Weights of a small mixture-of-experts language model, trained from scratch on English Wikipedia.
Size: 13 layers, width 128, vocabulary 16384, 43.4M parameters.
Experts: 64 experts in each of 12 layers, 192 squared ReLU neurons an expert, 1 pick a token, a softmax router.
Training: a variant of Muon for the experts, 396M tokens, 5291 steps.
Below are experts of layer 7 (counted from 0) of a mixture-of-experts language model. Rows are named router (the router's row for the expert), up (a neuron's input weights, with its number) and show model dimensions 64-127. Each number is 500 + 50 x the weight over its row's rms, rounded and kept within 0 to 999. Numbers have three digits each.
Before each expert's rows: "mostly gets" lists some tokens that are sent to it at least half of the time; "comes after" lists some tokens at least twice as common just before its tokens as in all text. This comes from a sample of Wikipedia text that the model never trained on. Tokens count by the router's weight.

# expert 46
mostly gets: "- Domain", " Also", "- Spouse:", " Further", " | ESP", "; F"
comes after: " |", "\n", "–", " |  |", ")", ") |"
router:466521444451540480557540489580594427522446546488561450455464530428534460504485501544460569517498528413480418581567474538446542527547426437483477514555546495478512548556584519410535449537475502
up0:484559468508570539475420408456444423504518383574514607509474556525528548477530536485504540514520477416586537524431530501443520510428556542431436530397427471469470433485529492416462548501338529
up1:489465513604569544525547535512493482476458534501490531524498517516553484544470505628519561514540524505569411492510567432560512525436443499445431505419506575493521576520590521445438446543526469
up2:532457442528535475460496488480572431514506489565563490463497580516537368428534505515515413508494505520516474429514418444464432533525494425506411518532583514428586548512489403502433492435637459
up3:501493550520441568521468462470522512598545550440508543524556611494534492466410494443527467452529498375557507415532513518476535485478540413468522439504447585614585477473505491454545503459486572
up4:632518525571454456535464440538438500411473474505427484433511559447508540467478488527518543471398538552455446532483533585538485598545491463511548513472479554525517586430479558457556535521501444
up5:551588491473516514523439426506574477495541478554444573394567589468531438560482527588513589518515599439433473432489524504584499494544524487530433490476457501481600587492534498462440479462543480
up6:576519538525511514495362504420524441550602494547483542449603532477512457498515534633532567370546497458499544555435520529508493529484534484572451530457458512471506476539459500468533505509521494
up7:575512424440498587557413561500500534529465439463527463535520439536541451534523484425366485454491525540525427511558421472490501501465516441552419608493515466442485532447446506474542526436519498
up8:483528566459349493540500435454511462582492512477506534528428466608458430453530477511565513499461533482522430509570547460482417556491493512551448663505450474581553444545542582516481484507422529
up9:529498501487493494572495448591534452502564531505431504474511466451537511471504399618439417490536451423467485474484484420445498531606515450437526497431451599472430410528575428609567524433407535
up10:473454586471547493505563523435448576540523480445462406563496535444454548420517508479532408477432591517450449440485542477419472535473601565435534541581431519573585528507610464442462506514457489
up11:550514431505519478544613544534497548412510498536409489385515555475462473539473483433532508515470411574496424525526521492489492488509468494487520424564509465381487436504507565507547532572582450
up12:415366465536560556570516539464446483463469544548471518461452516492479551425575572527489502535437488576494512476462529426488521432490451440537544519539458474565513589557601538599545463512439524
up13:440536523479481576423525481563449485561498616584455487423468511531394586542493414507507548574565390424568538476505480519446420393502538513497469471519467466497507540454496527485508499523463457
up14:461511499471432612465476494545571584460440498443436519535563572429536554501528630451512461475514509451412509532540489527498518414492477390586476488539551454471520560490555470598494442465399541
up15:449479440546501440510480456435498434468489639550562504540556515473494434590509521499500414446560442463562446571449460562494455478570552468523470522514563545451587530501502532530531474463546447
up16:495434501448450504493505402486491517559508565547480461612503505563521626596436564461542525568420473500503456435384564500473555455486537519533449583596507446489537525510468408533465509491504539
up17:509523432493543454517579552553520520523503548473527600432484485529431553505578459549484489532525527419533446465519494462546484411493541538577490411398583612466580472449447497505611547582493479
up18:555515515511485510396446461496371429426514509592555443511532463519483483526585539549479472483447561522505506585527482471505446484536489457541536541544486553485454531531514455480508460536482608
up19:544488556461426461442508490450516467475498514461517536493417513349503532542539575549481549473480450526546445407492533453465545559507565456489475420587452571508515425469525537541470455446543590
up20:502457346565488504580548516525445509469493537500507435400514510480540452465457461500490451509418448522423434489564593450466535579442531506495473580442476515606525421447439445514502438462511409
up21:439514465391468438503512419477525535449480469421392559503536503488514616541445537513443535659506521480506519550518543502512451516439541563481468513588501522425552445483560550471426460493535523
up22:388538515516423582424488555539555486558500367518577508474550545417576547516562448546535546475485450504507452562444415535516495444463503505505464545485467486533383488466461481447463515425572528
up23:502550534528486486366544506500468554408415515447561447591636499490494577510557474537461576469506507558517454500527465456439421498580513479503556496463485526534535448496486452520543627503495528
up24:511541453503413447383514475540470541441460425510495524465552446452415514432476462530462530486495584416517510522511377481501437489428441532553415514490451476463590475529441524537441469468458419
up25:507486503484421478497520639468494408500546495513430517427555597563498484561483582508564504465469457467558514572463461508511576438497586499474455545510482490549463560449581491496513467529472484
up26:499582609574515547582505502585585551498520459586505549525489528422569475510541469537412488471547531537526438518522447465501548461435560552456504483456483633453526471465591581483473429519438538
up27:555559480551469486600499440422552569503523511473507529506549535636433501521460505563418562473510447504442547478504524532503523502413501478529404516542538518440402397510495538475447486567426468
up28:364503501461550511492524429552472443427475505483555474514543484481516541584611508419602520555430392501537555480476488554522531498458474573511461589524525530398416496462371482550476466494534542
up29:426474480502517569469549488497532499513544531546497459465544548550438593500489443419534495400570392516551493435541549481557423497527510440447447482494437444488464414574504555430553489519406468
up30:452545451497503488478493435431481462494500559572512593527572564461419612417563557478551549529486460474463487518421437517421517560543461511567530483530563567565503569539494438446470429427542554
up31:458523478537503486506480492452470564418412478424377562507393470554421491473487455455600542506520561506439502429491526519536508439419511406437481487544465491469469563497508468459653404412524554
up32:607502499572513520420551467534418452445454493432560452509455453566505458561533555467540473513587554474550587523451491531547504492475461531579527430564497460489566428562481414534635494505540372
up33:429400575518590461535526530452465441413462481397527578471421508562392551509509546503601508527450567464530515581497438433472539427634527617518484530541541603458482416506526480485493560507484518
up34:438473462507491594535497519414504405533417563521518462502493564574474608532486489452447574538518445451511469527566558417540495537555515511465524454458475429482557582500447578597523495461535563
up35:443567541565541486499569551594584531424552470486427429459516447500515419559425515436494525497471475607460512562576391554528497559545497476440528533525462476527586421457481538544521526455554474
up36:463479515496509481509597627446509517515408538507487450401394610495471502545446612565511473416512467502444419535467486462478505482512443459480488537516502606505494514436581501510510473525461519
up37:478536470555545523506497558525586612514475462462541507535476554495579504478625508495468443607530509488552511557384559489428597636496494433540541489476561630525477533547540498532473507421533449
up38:439523392571412422526474500543469482463484504481551527508488522394533446433461463547601426516522530559547489580501454607542570482463547514438576601481469472476407483535511538517495506503533558
up39:459543448465521424461572543498589541474527486481504541604522476459534500512455571593630502445563555527513470520488476524514567532532502486450381494509544578447442534496490460496402447559422497
up40:487433487431458515596527530405466518491514447525514482512491515505496479496526455548546395482425463590583533505525448544540474494511492481532425440589518475487450530584445497466578461584442553
up41:357514520501507506435461511494459551374490512482565506390530506570483439472539474510536465406531512520467543517510488483477523498402541522468510510545562514438471479482447524356545502546450504
up42:466573505550458418490458526407389518582608470508572493473613575501540534467474573459534498430458466472424516532480617488581523481457469415529529562495493490537490435505523411530477516567435522
up43:535513564482452472448508495467475555567530531503514492460462479462476536497579408510553506591469491507570540608490506468475476490512343643538546453413453498424447454441550579561466501480408420
up44:570486566480618492450452503455500579512484574454494536510493444488495471525509512504536505422375477510457599502569454497650426567490494551493413481472547569496534486514545515515603330511519453
up45:499521440517541517524488473498474492538502501476509429558549411453475454499577529443528552580476482516594526462478528420484466565455561440429426597520512505487516516419459435490523526487480538
up46:480465554517516474480545434557420450511412474501530496465447454519460426592521397457588493515443469435543446555502544461471500459386478526489472461421498533447436513539440460380475555474451476
up47:459567491483546499503545440467515493543467543455520501508450506512486533435580481595482460438409513483450456528525451454573452375538562568554418461430503476497413452415515593487445530534478523
up48:562548563521483414433539384520567481416622423506478427499480463487524440511516475540460526472500465484520423447452486460582491569579527484491460501499392497481506485498483487431550512529511428
up49:426457475505442549475371506416463499509545504526499491516619537588498474453499433571470511404464547515525543531537401524569499464521479445476439436539521507483480486478426540533504447549521481
up50:452526406465569545478447576442448478531497426496528565484565527535488510518525417488514531513508534542460519355540458404507555474570567449528534437536495473444544454549410577501532461575513422
up51:488462455592510483494524456451577502427481462485521472428505468455528545503533349504537479446348595478475530531557399539485545488551461484413498490534467476462497480519487593483531519529529505
up52:515541530462404590449534503499481509560491526546437559426489577518421462506542544486594539410415571543489511479524552434503564502521527534473505373552466463468475399508498580464489446630482446
up53:534483478425497465455544549469435489493538449534603575441508530429494550471524524545506491513580407517475408516525462531488392541425497553583442438557469475465547455479565506461433454447547439
up54:495554453521555497600410525469465516562523441452514524414532520499512448571499438554544428444338502543463457555441529528474530464601493483478459544496545579524441478598490525529599578561477457
up55:479517430487557571538538482487441454501481376506477445484516507474485494503458539490520625535525436395435461418503503545530530483452568491573584520505449421560603535480616624438568528486422510
up56:547539439495514418504501470385475603485506522506449497542519558444536569440534498434480483509440581525551545514559563487424522509460488472457508528397438405565454500477439452408528525505491589
up57:467537515496432514475462434440470512433496437502438484473537540536482573531545494420481378500501495500423434492487483557566489451469546397495551592520404541486534535516436444458538505543480542
up58:476465463411593491423444587528437514595487431498461494539451487497496506550588485564505484483581497494414516501486579439486555439538453541568479576382500469498520465506524484427509466528519555
up59:463545423446513493520455511551596423539575489506536557475420567609458513505404470472507507527444483463606525486530456513498484537377516467512455506482398472540512434458520495448486558547520443
up60:436523606466525557505428598483532549563464522552400479505469551570454531488520453427549428578479552499436566515496589547560431501450526548563520629429549516527572457401470501446533543511461488
up61:565519427561579530507524608542559505521438536594477468519542420515457480484559467552494461461488457441462557498520470539471486531463555598553483471498508550511548564562493475502487492512442442
up62:515515524473499504455561493550505492567521538573494530440444589509575584518463533533513612467432435485419443465524466589471467514505512499532398431525492562486469494456457474497445524556536515
up63:525488491448560504460563488500507469431480478561460543525439522489500479512521529554538483536502430509607602468552476561524443522531462579425414400560554462411496517509393445508472488485529496
up64:466465546557502394498548429475548505553459514511471475516566484556503512459530554510490446536464534519493593532466512429601505447420474477477425540509450531502561552529550589497521516440548498
up65:575469497390532493477452577443457475473433479600523447522568466568515545461571474475557382548469502535516437434431543519469466539404386604487508437520503536403536553508453409428580475431530442
up66:447610472484550428408459517450507514497496502516577558535452511563457519512436542402508368509425517424557608472413512450490537490521544505486540479473487554390481465415459478489533436555505581
up67:441482424474524516392518469574435511515469563390529601511464452391501613489410483521430489529558532622507527543447489529507513610496559553453506371435464587554508575564485522517562508579557520
up68:542477536512536505542502581497538578535497486424469494552550489479472429478484556451484682508550475531441486525459549449451525546501570452534504546583469482540435449517514541536542516498503542
up69:458537443537540552516473595488592501454477450468542527496497478465499456484498550426546501496466448513531458582511497523465572438463509576452540462592569477528478410549472571407567465478525562
up70:520576573572432452565514542410511375495485452493516476469540572503416507493584557556514502522489472474461450548381556470484488586521460435483471495420502501507512514455570428531460425521564474
up71:546477529564533507457518461483470526561502551510528474507492473585511559516499461509557481412393447533522408458514492546521446482562525538393520425442525459479537501410508475561465507581532461
up72:518532511550488515471548488539465448521465421516469564479459496458465466457435470571554398525412395564569473543496456472534524507465496470453442469507512570517469433475520567476458430409437445
up73:622486457430410485501559551533518454464417460501471570468481513479543480485401533466457476493541470529518422463611504428524593367484433560492538502487411536441508463433470568488424491411521536
up74:449507391513483517559566537492478428486490383469537529532466448569461505474517404473539582574535462464416504477480434467516563498418511514539545512451439533451514501481461538484428458465512562
up75:546572500485530541502457481460546586478574564412458565509460540549425496513467511528468616485496502501617446471453549553442555494394513460520404549493458536495538431461492500440536445461494404
up76:497414655443556569499490508512597566474510479458561517466513522578407632425536538503514505488508594594477499519497552429494483396468461535494508539541445498441504558539518447455631577537532466
up77:507500453464566561511496509501492518658510487403593499510456488499575537478441580523529491523467441527530457436502554485467473537389532439524570518428438506451389542517462399512414515519502488
up78:436541480541516412490538430541472461484479406450591385452480557477431486468499550461458532469529548564442473545464440541426516483532482438584466532430534443528549406477474470561505540537492474
up79:547475511612541520494429394600495528456497501467546525569550518596464586534565482484550470449510590470475451518440493475526421541393570512489535496490475480469517456564553518505604526515461517
up80:499437659469462542477479431517492493518416494498527496467496474461603461426610472537571393511501494609472550502378453489445557419441594464471421515574469441420525451539549520494509478475530492
up81:563465497460504548424462429443605502520486463488510443533416510497537553567449460543549474431460588552532479494562461541543503553412538479540475586453489483488608495512574487580560540415421619
up82:497535571444517439526514478522533509534523492391468514535453489459481496488499474397468456429523507547497458502573480517528523494580485524530437437454469551536525477538427567554543574511526432
up83:522472491513420503514528518606443466484461505500544500542395458439526529511491456417525560559464579531578519540571431486453548442460537531587475480631526522449469525508524442430505572406495392
up84:594483431540429552546520538524561412579599516374516491481447458452506542467454542464502450479508537394443454482574492525582497518469492435488497465401525451427484485550565520512460556487578411
up85:519516480560442466468510616507419514487455527532529581505460504500550455515536420499448448516415506488430502417547543578567491472483445507539472468535530498432477492549394466540476483422576458
up86:514560599461499478525461552612407489465432496573484548561487562483512533526557507554496532404493462553530488523488526454560504427389510487520488601568586614531550539472500476468483473536536451
up87:489503549506562461489467563548477461542505438508566499540538513490481508476519518563506519508530462608525547542538560550553470504551476408488472572626474515456474497423485476564459382401507483
up88:543507563591418448373571551504480427466564456516445478464487470548516522504388430522519468491523548452483490477526539576511527628510603496482561490468497468440518496519472460498586501494513544
up89:382489466534513490531544515473452481508457531477484471409434518538441382518582566494495546516468559441553466532513508482527496434365492498425500405441514432553462394553541617496518559534482426
up90:570448447443551503610521513514523514505546481559545502434540464521454498509503452571480506468495529535585618476432543528434506469515531434473491474502584524556521412464426402517530448447444504
up91:528505516472476527426447566483610518497528599482512464497532523602407498447522482594447532509428520513458512524489589443486456506634501541411491419466498527559535544473468597521535415419528582
up92:521519489478534443580530532589432492496454505460508489563482466533547522501468465540493544460466507511482473629526493476440618582449562481567470538530529471445458582574560499463548407499402456
up93:563420494530486543496488457489575489460493503420576457516540539586584453549467475503561463484538530509462484417558424603515458570508447496577552503535495380598535525499562517487457448488556525
up94:523519534524437449426538518447469490430462485460462512528492456544380461538405528542486531568505544496435559559497468488512428449575518508521491503535481501538503461534601493487536608410480450
up95:543526484531453488536533407586413466432525428514541509541423573487460594477519527547565591521506550531594491549532579600527458528601465466532593471476407501486445429570488475490550417531488481
up96:528535509519527502418521464504537483536453381551465523492539521510415549510456450534551438525590600437479478360500474475496441517487493509559446441527484522447550411571570427485554513483460570
up97:474470527529504559476497493468436514546565566570477448633517477463586457369497460542466492476507470415471479426491456517483496509433465492525466569510484545522484542398496509482582536415623470
up98:534601448425423537437515473557473552514484449454507567554569468518506562416594541434521496490463532502551556471486576537531519539555624520472574585543491451490372546546465509528529499449510446
up99:497403492521442528560505449501491535515477469557421570570421563551514431516446453536509493529471548496551601493481499408514458460460488565442534519538491488461479518560479523488496440429538483
up100:457568472512464495578517545522518500537505512490487479545459499480572548561575479476567422440528580553510540560505466528508488685511472402518521588482475449484484469518434461497482508538622549
up101:561535447490509554484522581556543573581543558533513477472465436524549444451526468508438403510587511476397570555548496522540572551531477526421477408501469539564437544535478516447551528589491545
up102:397497397575486499442464441476539494431425604529456526447504540431478525497532387501400536441425418542547497539446478484535446442548472528524493518502453431435580576585549542458510491482538594
up103:449604518550587516488532421485543516557523506427456478462519501589410513567391389446430461532444459503522552420517497462553521484519501433470509575497516506511551467495442472502520564413618472
up104:474437422492614454462462526503478447533546501475567490474554511408517441557498505521478567474519507492464467430506498461514519440475584542529400560456504580487529571502501479470632550520490428
up105:504462569474537454528495476517344397493445523551581428504556509545560449519546450446492505546512434540462468470549468537524469426555474468467501457444471484472499510468457412541477454584501548
up106:573496456496547485566536571513483578559473471408487553423493456446469454505550494478525572518473449485493576382476500473485542426513429432423555509468617565580403472479515513497524400466570606
up107:532540457539575475488557468525479509506393487526499476508527471514521547560502492542435532480539554440515417507487473595502443477549520443439548495468441501562504431472625556508493488563412513
up108:517440409595498455491574495522526499444537576570529532433565543544456533506441509418469494527534504419488485529560488519498460516522445529459444459526526561479457472517556491491504510588558509
up109:480445577474545485451421495457515475487565514540645561473513508380545556458535477596484482574513586544536570477608457518591404426480420427493506504571499465488558474502558581587522416528516411
up110:494494526512449454454465440426568522476485477486491541561610443513476494534504546558381396464480512480497464490461551488488444416619472521483434532562524536545497490510676485530537525441399512
up111:486508564409525459533483467540498576475513479500521460505505514512496510402600422497530424489451442532584437496500553434476498416527471546496542454498444551537427459514539490498441395472451507
up112:521553518430535427549487522340465491406400577522480481516505617524559541523604462353493542442532545556514505450485516580587515561502588473501475504454483472379560524536424558374513534506470549
up113:519444468547485515482579549421505521462474480525437513537559468554532575526533385495537499538498572447530518479497490507489508496538520562495434473463471495440433512467541397499576475522528447
up114:464499480512476627578481493497504546534468494500539512505547485413596487589506417487403595504486492551402556512495549550396438540562468480457532537496491452502454455543578490413473485464453480
up115:426462575510490506520463469475571561514437453421523457469404574446461480467446549544477469518488483411516483542512582411505486573558479524423530477490506465573480508558464603461503497570501453
up116:500491470510485510488515549519430512462485556514424548482502520537551596581578504465469563466588525455473658512546579524460512508415524560469436593550596433437522497489558553532478519524378599
up117:484576470567543439565411535496562511538530474467542533534392588585494554499542451439509484480514452432509499489501507571573468499499459474543533518592454462498395493560572524447422441611501501
up118:458460449477451493548448545565489551482493430518495500508488468566448482534609451463521549457510397514473439393426492541474463455469453445524591472521458463440508540398583384552522480634486484
up119:615504550515448516596533477446495396381402538501466461465576478514486541519575535435545525489457613568446482518581454474522549555543525606474540493487531631435415488471453519557554474544476480
up120:480463500486493464440482525537491486517452469424541403499493436441445521395491502542575534426534467428532485501479476569402531498481619396540494526582502455537510457540479531470515425529406527
up121:446522491539458539419496492559464487480456543514574523417529479493523454413430527579460586513439454546489489497463600561505601484412522397519493550581495571445503501507574475525508518461484542
up122:475506443583414481519471558490476547503554489559490424481517526429489520443487400505593593566479512522483486467495523505517515506381557516463484478577445402478447534469496473560595465531478481
up123:496469458436473556525516484454522459564458489443517560455516420486434464520500490486542573537620416493513513588567482476631545513407593518516538549446479479464447543493501535572493430492465404
up124:558420522560648524474442546416519577570591551499487523492501512421484518557464576577516531468480542467482504500447537516547487515561424489369494423518476573556458515475403476486565581475507538
up125:488478494551556592540488468505525574510499525533533586463480545498488528488477437547506437481480411520504427562493434485641540573383563551518462376515566610467450510548412493380541500425436474
up126:525537525495561512490462494631512494580465504486513539458416553473491450514503458434540511483557529528503438446321436445420470494533498502501535445509487484438418529539478531567465562548456502
up127:521462507501584426526516452547480442497427427366570467478491391501478469506495499427493525615455580464529517519525616440519547443531461443509510451501539459554559457566456555610549538436552502
up128:574501552512523428498557413522559538537471481467505510447506494518565500415510429461541454381542448478522476495417448483527584529550446466463523490568424520418508493509522547453520429528514411
up129:442500487484425372484529494468456457495546485476503556478507512431537543516505582504387433489448486464466443519535581485505565466413533515501447462564411438539435434468476553575494506569480503
up130:451587434486431541537400490474569481499533545462537486520502395503475440556542527429472472509480470545411488509624490476493501557424471501473520567534488521400437431453455522471501423427544551
up131:562499520475470494419410435588479428478538512459477481491595485477522523554421548526529428507517632516543478488494362505461496537511557475523493525552473484463475481501558533512616431496446449
up132:571458597419457515485401529429443509482483486523495507545473505524548480557490490560447634539558547445531506489455432455414480450630480504393505452548458424559549503514367504491565510539538437
up133:491491498476556474456546479509406588532511546464526486494410548454524492358460482523517543478511448595473497448466474472665519471581443479545443440455561447551491485538510380531540560417475557
up134:458529495516585545526472531467477449545499460552546492539377518440471469501460504590574410469541490506519491484578447505470523492551460527411550473509490573566542508432572536545480456575561357
up135:471486595518522508539565518560478485543482575543479492500497466510461507597567499427542483466558572453442548509504559433519526454527533571442535454517473556554486564520472427448459490561435443
up136:517489465621476573521535516601534482557532475591515423538443461481521522572482453571488531554501493458515576545445536508421560500425490511445521531529546545524440456533494606520521421473492482
up137:420532498554456403464442509469467515521490504483512588542488551507524559485450580507553514467493520585402588602469474512418537443473390474546494486516627485445540479511591446541483525511433501
up138:458517493576502558510499524408498589531472463554471501497560484530563557427493505528562546488559447468451429441541461515550458490529448455487447609467571391484511519450560489616460353581559426
up139:447510473433546476417605579543422463460481521515448483526484461410437535552517439456601542510534477541451488499541563471462533439520517397452497451468524479512439527462554532368480442462472613
up140:482533465447493463465553545483424493598481535499421466561433501503498449561449395480583508480500500460493498564470549481482381518486473496561521461472509585392476491547420515464432482445534493
up141:473454440511460450484515457460508488552469500543468585398474432474549494548520499512602508411482480548444526433478491438429528546538437473531352528516491464383485463546475493489563496532435462
up142:508475441398554475529492558496539565536561459507542508483474512455486477521505513554485553570521497495409526483536410526457444552516632476527495392544522533490467446471543478518506536524502508
up143:574436448472487552504552474360422502433469541443513439508528506450463406619469403449545535566556428449465515538502441493551516501583494668578460461483503413414539455529492524474578441508513541
up144:439539474469574433496466484447522456551513441454525454428526507532437459509548480508476396469402533418509494458495490421438448556474514499505476544412631650442540448528436477566589506518496531
up145:544489487550447617475524497577543467574532517592554476523483458547599538470463473455511529510567406489557448517382512537517524593494513430569455527460539476571522505511460495513540445462497586
up146:455462471497495448509510487468520439499422513542511454496528541410568468494482554470500423454507399534586510490375590496513561507494479463530479479513513494576581433550574480515585535462496430
up147:582523496474473618407479453446458492480528601567547487536501598562433511468464511448482513551559529546507469509455481499467510462548495541517518531491367453507612540526526426465459391452453576
up148:417509459478454518438506508518589463472528594508469427551491456575491483544574460460523555544521597551509526477505465617568576467542549419495442518534548486440609437495479501508514505517456504
up149:545476532581529486429546515583508556590516495524545488531558505615494463520471542565491436538455470494598550574496544495467488514562433489485455521473424518615542533499486480532449529402503520
up150:550555466519485484578487570523547503525525483523584436587485507464398497569479500547499575535517506394506610437495467543411520536425558511577520435509426441459482505483463471529515455557441538
up151:462577496459518503458445595454498485609503483462486468461435445540412471537508495554385515495464531461470532561417432387531594513377523469509502529466520618557561475525554466541426516471470513
up152:460559583455591553518487570494530475453545391444555539497486437471465579473497433459558522528532447525580545523510383613484426517542529469574540504412475471512540472527494435534571509478489558
up153:509543513526553502484506587502520509443622520574574441530470621468508461447476443452467455398496434504453555516535538467427425569488481502445515425463500421500559506573532537554475490530558428
up154:479510379462523448535489466549486549427436548487466625480433457523465518430507497441471559461483535503535465594511561536397508436584402500590538558423517595511532533571469446557489603578433540
up155:548490482454600608560554524544502567509453489537583494568538472513504424508572594481481516455506432487418545569481588510474628448537496520571444440477496486466487585484451478543498595538462510
up156:421508518462468514442450493577558539490488446485543515445457496478417500542497576480457515411441584512493492497538596456425528465509416483420545528464565416457566503474437554537534527510613477
up157:497499428526395491568508506439509462480425451515474557404457518504454483465562469550451489450544514517506605538557472544439507551514405555444522446527557442584505530411511431474504462517551533
up158:464440511427483474518499523512624444524475536549473591462456524436528501445588491435441487499522518499506605532359424551618485519575545492512589621520523546520528483504480503475520574506512463
up159:454466555430547436478544462572550377456444493429502460539496434518461386530536561535446380386454528406490478456438435452455504544404542484497443463401522528564500460506568535519538477466518417
up160:500522416524587505573531504604447499448545456453481479449563456563455568430515510477478428504572584441485572470481531415488481520470514484390519547498499384539504462562566578396428538503512500
up161:495524608535591425448539505467524571529543511526490467503500571489551490497539590467631420501553496548493504493553523502540499463463555504470396608538507544485385458517496571510415482466446511
up162:430499627452415473464511462441450500489451428577449476564508548606397455526406550485559527427483516510488471523454537483502471550537523405507479465501508488394598510470539472520443552511510465
up163:522501446523489535463491505417460512502454413459457542452464525462503479484411493518526502554448474402531571528516428540522508378535438500407540496454426417500482641469480514507522514503428489
up164:465453499473511411576585533422588458457522467507509607493553564541378569529505467551562572514550528538516431554507512555484490527566390453445491387477560438409537551473411461526452459551538594
up165:529524591494473600522540454462453436610430441481467477610457494513513500508511491400512504512503541489384434462460506545523497572552554524495519418546551492417579470430541550535533512529528555
up166:525580442519518426411456469479548455556464443521484500546513497577429461441461512516413513573478593510510440507477446438567442438520538563438524437406516421519488572550536469526497468471478547
up167:508422568444532545519542469510458510575495507531562479584489544487569464430540492501475539518484444520504489551583509384400580470471495500501552522364622562627489485493467493434555453460484504
up168:462506444538503488605428481522477590491503521579435550547533493504499475529500540425448409461529484419428488418545416552480572471482527520497502590461449473407480487393446549517487476575446468
up169:482526468485452480460432568557513464579465458469516536551431479563442495493484524452563507480626494451554499541445400559462568490487534496374540501496518465433408474508530512551500549502490432
up170:598494508480485495588420540459567573500458496448438538465500560551539494510377429562508436478496508507475488488596535559489476490433491532553459427511516538559532572514568549417584423526545429
up171:548491470575473468535498494504416448467554490527447550529431588580523542442450480534495477525501431455532481501537495559478527542404491532488511547489540500468458489444531462468434616437562531
up172:560535524440492502437530537551490489542528500422488539487562553567560526519454464533527524491484476538481497531543462473581466597519490510609529432498444490492491517471508478428564523406573561
up173:498487502578516544503560379469472467432502424446493539540570548489550557515497480550529563456476507496508513479552456458551553470520594402475489367526430439406491543506534517542458362624501633
up174:562470529492591444450524513422440532510575483526553500554568478506512408459481491577572528545588515424497493576551511515454540433479579493491538404559550492461491543493364503491537317492526527
up175:397544522567555476481526532550510379544477545493462494473460509435496459491523345532445574591447520449484534454473589553528566485414477407445514492467456505467474504541374478364492436497557496
up176:510497520455406472472497462477575436558602435481482507534566468561513475493509566490529489477459418414515398583543539501559490469408410596528563535539519362533589561420530432563540460489453465
up177:499529453514435574637483472596617553527489597460536480538477495491552406445392457535541511556515619465494494486535461520506436492520559500506496553502444420525579609509495448529470473525524497
up178:482423478565463522514630465533542545446509533479472418532523418502533516486524548562481583515552552354454545530534550552507516457554445533586476460491461519530555420576473570516519502476530453
up179:508553483427579514594495586538534490445502544494519550547530480473422493531429535434435455493509521498477448528399484483454408440504476583499497436508557349641579526457429455471505546549545545
up180:463464572451550493557502506501415615548432527452375473506547454513503480529453457438471470436532505434518457460427511540536501520471430483371467595508465565500509534478492473545560536529581491
up181:535574485459545491402398342455512511522549469514554472577478505518472497484564536426435408533460488534458617542501518500493521485494422486647475531545457489508507490497535566539526506487436510
up182:465485412514475501526516536511475565549457583570586413576571501513461631546528468576545629558547560550456457471528500571499529457445462464487548507472547536464519499535428485542486567513506587
up183:498471581492564468470519559550408463507451544591410499547478477466493429482474442540553419381541464496454455529532472524472455479471479503418581561535476513431508467508487455534564609466568461
up184:522446528467472454509503531456466513517511477511422538423438438443440397467523413491563624532560499430559523468557459429546505610479529516441502504507464554503481449482530603572593524429480423
up185:500530426469531540525529595403528548505459469472446420558527520456465438458620483544397548469523465499451586445476466490448504579465544519451400568568531465557480570516533424447475460502483527
up186:438434568457461476465480471576492490404536461501551471531457588583419531552485455536465563505504520502467546481395467493551426485458502462486573492568517436538538539511439518461540419537488488
up187:529493554506510569477511619511548519589448451418479537526425539482477409528512488554496464567507451512426559596501444547446483586491533488435544546443492479574495633371545491468567474445458546
up188:533525494515561387518577542500560493387557498524515424536508446488485562562571534475494421522489520511651544585511471503495480603490470409571397538506525515430507557424476523554520535414474516
up189:500516524536499572542467448496404505500478494458494406519590621517523608509454352570638524479479554521494504528553444496513552461497549478580570464467535474508562439489489479548461540441596347
up190:482511577432491424549530444537446428459485491540513514455518664511513531551445494553493535514562504565523502489494586510548467441633466505627518479445433518437466494489441622497523524523573433
up191:484480466534549524523490541447419449451504508504442503509520481449487520521596480446515457643406488534460416567506589529505517477510506557544565457501538527423628515484439639432518532416511481